config.yaml
init_std_router: 0.0116
rope_fraction: 1.0
init_std_qkv: 0.0347
weight_decay: 0.047
decay_fraction: 1.0
batch_tokens: 65536
doc_mask: true
Below are experts of layer 4 (counted from 0) of a mixture-of-experts language model. Rows are named router (the router's row for the expert), down (a neuron's output weights, with its number) and show model dimensions 0-127. Each number is 128 + 32 x the weight over its row's rms, rounded and kept within 0 to 255. Numbers have three digits each.
After each expert's rows: "raises" lists some tokens whose logits its average output raises strongly, later layers aside. This comes from a sample of Wikipedia text that the model never trained on.

# expert 41
router:117161152175131161096164137176134128185076068124145124082178071134164163145086133123065154172106179143149150183177109153115130142142144170095200179092077122126145134139113185101135145127162136118093122107130080081098113107115115156108223167100110121136136160120098118187145188146126153167142058147155104160148153090107129098162155133141143112079145091123087136141103135135068146107166
down0:182087110106129177099168129197080094140089142118159088154154148177170129068133131081127153150149128051168142084156134139132095063144150124128118102108138063145135117102148114132153157104171096111135127144163072187102163164127125136117185194123183166132130113152145154128134101121156095081046147095100135203114135161157120149112134097125132136080196118143154142103099147194110086117111
raises: "a", "es", "at", "on", " and", "b"

# expert 2
router:093197119154091159105108125172119150168099091139112150115169122066142184131067113129090126109133164124152139145102093150119090147124076140109130154086117142129093098114113227107180100145185102134151134075117101098160189133070109141084175127107113121063081153072082103165142174135128144206129071161100087175119150077153097105122125159188140107125147114125137153112109103140120110090148
down0:167127139174169106114123138152140131117113197162107152186122113136143126131132133116056164182144108074095160120075170057148135142130078126087105182142118105128112113136152111193134161125117161093135107164103091152119168144041132120139121060087108132086107155138067192097109116126107100150112169162107127184108067141100144115069189151139186071177137157140143113158126108165151106137130
raises: "v", "it", "at", "u", "z"

# expert 8
router:118157125178103158151069192104148124119098058092109118109192123141149156173089210142093135161151114111158128151135094183160094111123133079104158167139119145158146117139097144162161152172151105122144101100107093038105129148070092176103204146120149070093157129147123138175184147093085127202118123176152118133096163113106117167127172116171109120093160110105102141124078142114101110121133
down0:114176158176098146132176129157122113096100139142123105108077126112101136116153085161130104133105120100200158115144042098148170071165085127216125089062113106150116079070205061114137116164122130137143122132127174146132154071181143166165157153086109107152108062118112102113128066137135141147160135163107155103119136116119095140142137107080176098173109099110177154104169156144097135093125
raises: "ou", "ar", "at", "a", "i", "ot"

# expert 39
router:105210092134146130122134153154125145184133075100116117117170132137140173167119175199117161097117173091112154118112087134145114116188116125082124171119082084143160132143101186124145140219149115123155110113100127088115118134095107143099213118160174082069139078091107147139171146088114112183146143142128132158085202070118105105123147136163146100062144120100136168107087135106092113103158
down0:137132081123083140128158169138126140141078151151170094103049083133130098129096103148109145152073085118162092119145107131172211122150153108163149094118117085131113152180175163167096190081093165143135154120175168132107081124115147145129124127141127098162140134174135034163149186125086122153115145103139148074134122158116142153161136108143112098132052065064165087120121122184134114095080
raises: " and", "-", "ing"

# expert 14
router:128153112162160140114136127101109152130114085119107111092145128100150104095142167120090182157127144127156164170130073136117035117137119109079133150106074139143179083093133170096185164197131139102125153084093092066138139119051100146105157136073132069085094097093104129173152148112112086196179070147139108143143165103139105149152173150114147123054149094138178119111096159158161112093114
down0:171117145127113090142136161139112120161094119160112112175137145060108188164121121113138150102111143117177114151094125160109202074127140122135161124135119167133120153113131137125136113120176142143144176134108099139102144094094111123173118123092047189079092128085190139128163124146110068176129148081131154074155179098143059107100213174196165078112150139114197149123118144162092161082104
raises: " and", " in", " of"

# expert 1
router:124208124141106120105115173156141145163073102113125089087173110107162165101108188148091158105114109082140139193083124136099120127108135123098152177108107082117153059152096146118140145185112070130117092113108079095090080119090118166092161175090132087097156089112090181180140145107100105156115071161150067130140159112140105160149174211103123115064161135118145155100119090152127103141154
down0:129162161111155176142112099099116080197136139158147172137122103133075102137127112129163212129122192114093192132112104161172126132133159066095164096110174155120114135113122143132128147151179196126108152173160158115181180102138100100129092153065138127167138113107149123084188102090117075085120115149159109158156128124126171069110161126148109108125089100099085124149125122160124119157016
raises: " and", " in", " of", "\n", ","

# expert 3
router:121197160161119160139109173167162135179150114141089107042130082116124179138137140112088145116116113117156158126141106145165106107123113144104138153099127130135157094163097200101148161138174080160110118099121103088133132091049153164123188099131120138116125107101098114180169218112100076197163109123135105131097228141093107127154187145155170119071117106156142122113120129133105145076131
down0:110114116157090124195183142151156149071167109164135112146099134133162189186071185106095158105124126128138107153045124120117117121161141064201171160077173124134163162133111132086124146132122116087194145140139170147119120108131155112080137159202094167116159143098152092123113150096107132146121112177097116096114114095116094103177085102102111135088140166142112080155164184115053123087115
raises: "===", "==", "-", " |", "ell", "A"

# expert 23
router:119113117159139163122133130191177154148130089165115160083153102096147201124077147135100132117123148115105159166122108139117080141117104134094168206134100104112106097067148177096140149144170108151106104110102057108100120084055151202115196137137104103133140128097108168185135150092098132193166132124131133160128197136126120150138160124138087076070120128138153170120157164095082080073098
down0:102082131149170132103126101113121079091125105118056132117128136120131113160174119202117183082103180178151117070084139126105121076168107108145169113075143124125132114087119134173195195128071163167145173083139124149122143068127069167099141120161133111181156132121090087192135211099133143185192165106152132108105122150145130141120138129120121150096167117118186104108117119112077142123108
raises: "g", " and", ".", "-", "b", "V"

# expert 42
router:125155147164104141113108104124127183152152134150135155117145122106122101095113163113123162156126133101160129170112090138098094142158141140089137119078122125166150108168138194128183094168166117154153109081143081058150187091115104125071207140110091096099141128102097112172134186148101099199110054106193061153109142096150098129172153233136168103074131136110122139119108121153107138106161
down0:199149133178167138141153153101120105164143077142101194088137154135112104069108101152143111155115153155132160135158122106185112106117184091122185116098121134130087177052149084081088145086156064127161074130157159144119126133126166156110133086140147130084207125158154135058075051099112133116111128173155091126113093088148168168124089184130134136159124113155084125133093156117136150162141
raises: "ing", "or", "ed", "es", " the", ","

# expert 28
router:121165154113111157072113155123191178138111093097129107094163094151090150134131200139062140138158110096115161179136093149144144116144119142083150168062079138172163094153099154125126170187147081144089136137131096094122105098075091179146196118103129095105139049101133159144137134138129140177126084114183083149144220092113139136171158151109143093072136102151093107108111135144113163095124
down0:145201140106146149114135097110139118163095090202126059129062132085124114135125117095093113092111158194054119142166168112163121099108126093118094131178135098121142100066155098160110102181154116099084125148097124071150098110077099127131085155095092071094126137115101164211143119068134092183120107126122098178157125165148147111151181069117144137116180146107110158114145175144115107120150
raises: " and", " in", " of", "\n", " (", " |"

# expert 4
router:141179140109111139175158149140134141163073125115119139112122035114127156094106151156084151158122139111145131173110062155130109093157139131127191153129145164172127096127084210115125163126192111133147114123160063083085104089087114176113171119103084064118129148115122102144132191124087084179111114077171093146093187114134104132109188176183118066125142136137114098117094158135101105142098
down0:148142117092125091085136112124144058121139114124116167126153146083168103107107092189133118089169130213192163111157108159143130132179110133147140159092100160175083113138116170167170101143123128147112072131156109098158154104116087112069125057151077154209098159087145079178137176133124182156122091141124090164178125114161159160129137123107116150128094114141118110072100115101063086168097
raises: "y", "al", "ant", "ing", "at", "."

# expert 45
router:112146161125079155169116133148120144154127098139145136110151075137135147106094139144137131170129116137101147183142099174157082087152106149058205145104100087104111127170133154134170166169184128179138097136153099083140102096101118196153193098114089066113144121155088104151133185123108088142142132117179084179102171111160079157168190136152155080072128088174165155079102158138116145099164
down0:133162144202168112142188169135125092136088079128153181123165148097215129077113136140141147149171106154097141094167126121090155107101142115154102186137132092117138078143171109136146100119123156108146138134204130144173080134123117166117130187147137168109143074104187107168075120170095139164087081082159140118180109115105219087148144178154120129154108164148119131096100151079155133127159
raises: " of", " and", " in", " to", " the", ","

# expert 30
router:110168119167109142166103192173107168170139104157120119096191123103085135151084162130110127154133162120168141157086121157144071101114119131099158139047123088158173083154098104134125147156151110133093043121138092080168086099069114143085182132063164096113152098128094160185159144134101146186117097151110095145061164120098112136151169151143129134094137073167131123121071104152086137099118
down0:067070137117163098103108131089119150134119131140135113105096136130145171063158135134176155166076153161134109108126124152098150130089177141171155155121143147136090126138125121148176178167122192137243142126136093163109081114128117180069168081130085069199118192182139128135157135126122095091107129121163135170109158174096151099155190142077121112155075116140113155112115174096117094128125
raises: "s", ",", " |", " and", ":", " of"

# expert 38
router:123138165123132117127090141118104139143117101139147143120149106138112138093123158158089172129132123098144144179090103153150100122113091105077215155085078101133108117138101173102163125102171095108117136093143085078089149109081074172089201131094094082119106153153098120189178193175111090205136115166174086197079166120148130119150113149181172106046113084124119139124102148129141125120148
down0:137102123093114152185121171144186145107081189082094163160133136099128179189167090168158072140149123130095150073122125098116101169101120083093141094174090152164123166111133140032102128133102113129060173065103150087176155118135135089169099085116120146124136183092135139155121166176092107160140118098110137070084143134168120177139114115123143150136150165083116109096140110151112171094087
raises: " and", "es", " to", ","

# expert 27
router:089196146154165184149109171186168178164157100139137135110161123136173162152086165150124143125162158127169143113108087133136111097119143097089134125128106120160149078128098155091167159154159082155108117104078108052126089118115088197097212167133175104103168090122092146141128127106094104186100091095125141151123208108134137132149178176097072142090100099108121117095143176095103160114129
down0:113122071147086069088080133080091123156128108142127186075111103105064161112167108120109137078133075111128128144161095155129085127104152187185118137076131097213152126145134157083067128109186185125116183136118135173098118139122121169198157117117095119145108146153087155100094028146128103121173140152135125119124132155140113153142104138119162112154141084119138124129126153149112161160216
raises: "y", " and", ".", " as", " in", ","

# expert 7
router:131201177178122153097132145133132144139167110154130117089134075120108144148120160132118195111112127110105131112113049136127043087152081109135211190071117154142136106149113182108143160105138096110152070103160103135108121119066155117098177150120116095103116146130103148137172141144088117188166108102103105144085195098106099172085177167142129093046172147150097139113121154153143118107153
down0:160102086140113158149140067140110186098060089069148119084048131126122117128150107091126152084115111176101122085109173137179133184103132126144078160134129080064163190098144139105115152114117171117105127124079057136153084137088132129140138081123132189205074156097166130172067132097140126130141099088099149088165124188077108116125130074101132140103135093133140156132149125098140128113123
raises: ",", "n", "d", "h", "s", "m"

# expert 31
router:087189112148124147144121149162156134184084102169103112118167106083142116119077179119125149124171173103094152113137123149144095079150101134123140162100122119149180128119145157103166139139140135121107133076141130043153121090069177123127172149145116086085147133116091079197165181096109135182137117165148116151130162091097129112133207197151115069065161087143096120143081116151111102052124
down0:146116137145106152123181120122109148122169190088118147175101184149122124138186161157188163105073153161135148099142131168138077072078119143102151110129173077106124073162125110031121159128163193169021122127115124172091109114176126143109083133149157159157105123118101129125127157093127146144121135165085144127096123131106090147151071144108127154107137136198129157166147138144187124162178
raises: "s", " |", "al", ".", "i", "at"

# expert 40
router:101194110171081138137153147152141140159171114164132119093156098099151146095113206093102119132125148082145119135148098128135089096135169165103130128109140140144141074143099147079131166188130125131082144126177110089115106112073136137155182118103167065115140125108104111190132150110093126195119031129173044153095152100140135137111152162113147048093165122141124147145074137134128142052166
down0:132142156113129134101131123093132152146126107132086178105098113187147083129093128047124105096098128073125097141163149149151169095144073124138137079214100129130136129182140153086114086148122164110102127192086114114101177156099125053152152140068173130088123138101111079104175092157145163141091132104149154138115194145122169128084158162110101099091168119206158073160133119084118086131166
raises: " and", " of", ",", "."

# expert 44
router:083174113156153147173066157126091158144129112125135185115169102145182197089142157118111176120144081149151115154130113141142095142115100132098152148103071110148150071129091166102153149183165113137131118131138078088128150050063106168142167110086117075099142156155108146193142163144109111194131117147121062160153161098143086154173176105104121085095158098128172143175116148174107120080152
down0:133103185054129176121173138117123102114120156122123084140147155115191116145124120133130173147137125131110142090105091084108101122187147119142084143149149167138108149114128144140124165177151161071139146139157131116157142175139150082115122202152056108144170109103135138088132064144091153086136157075097086157068032184137130051134108068132152144125141079065154167135134088148103117108154
raises: " and", " in", ".", " of", " for", " to"

# expert 10
router:112158127164141194131097126132147181155139089146070107134128118073155123112101181132076176123136091128126152144136108152146074087168101128142184160145110114187138099140098148139169168140130102111122117106093117048145115098092096180114161160095108067117097092115084103167155185116127078215162118090169135173116200102112135133121148130143145153072139085168118107113085171163110134060129
down0:198123105091158114125070044149094163107095075158178072086123144072134085157120141119122112143106144218117134126128148135051186144101135113123090152132148100179136104076159119178110156073140123078151139114129162122165105145114119086169093091102105104114068133165160139127120111132099140100159174160119122176131104146121092097108086151137166072088113128166106179111136181130083130166128
raises: "om", "ig", "em", "on", "et"

# expert 22
router:118199083121134137127115131170136147164158115142108088103159118101191145160100173129110159136123145144162177176112077154172118120117093089128158170170120137210107120128104159131193112182188116176156135067104141077161098137079089147094182124134130094130133126104135121121116193125086114161154053170158097162102172109115076139181139139114174089091144119104132147089092176163134100095159
down0:079139172103125119168110170094132103100111123198116172106181092170152163117156101100151166165170174156106126144122144125084082172095092124143168140147131133117131126133153098074114125109090090108097136102118137139142089127103126152081157109201102128038112139123064106141076098129136131108146172167142118088122113125101128166148171164193106221112121135124148147081172149192114183103075
raises: "i", "en", "es", "or", "o", "y"

# expert 25
router:092182184165123162104116170143101144186112094157098148092172082117154173127113180133120147127144125106129143193099082128157075121143088133103177158092104112167138079137109160110150140164148086134130121077117102069130096097057148179118181148117108087097114112102104113203132188101064087182137077109136087161118175094137096110154144167161126116079136127113137147124114134186083134100168
down0:125142150110136167157139139108107123084142178117148148167149148129122104117087154118111158097116126149156168087160061132170110150087120109119167155141131085127123183149150074074105179110129200077173130165142101125075153086142169132078111119108127128175142098142075125111113093137078130126093146139115128104139151167084083096119101140103063102108183177166085093149180092072197208162165
raises: "fect", "e,", "e."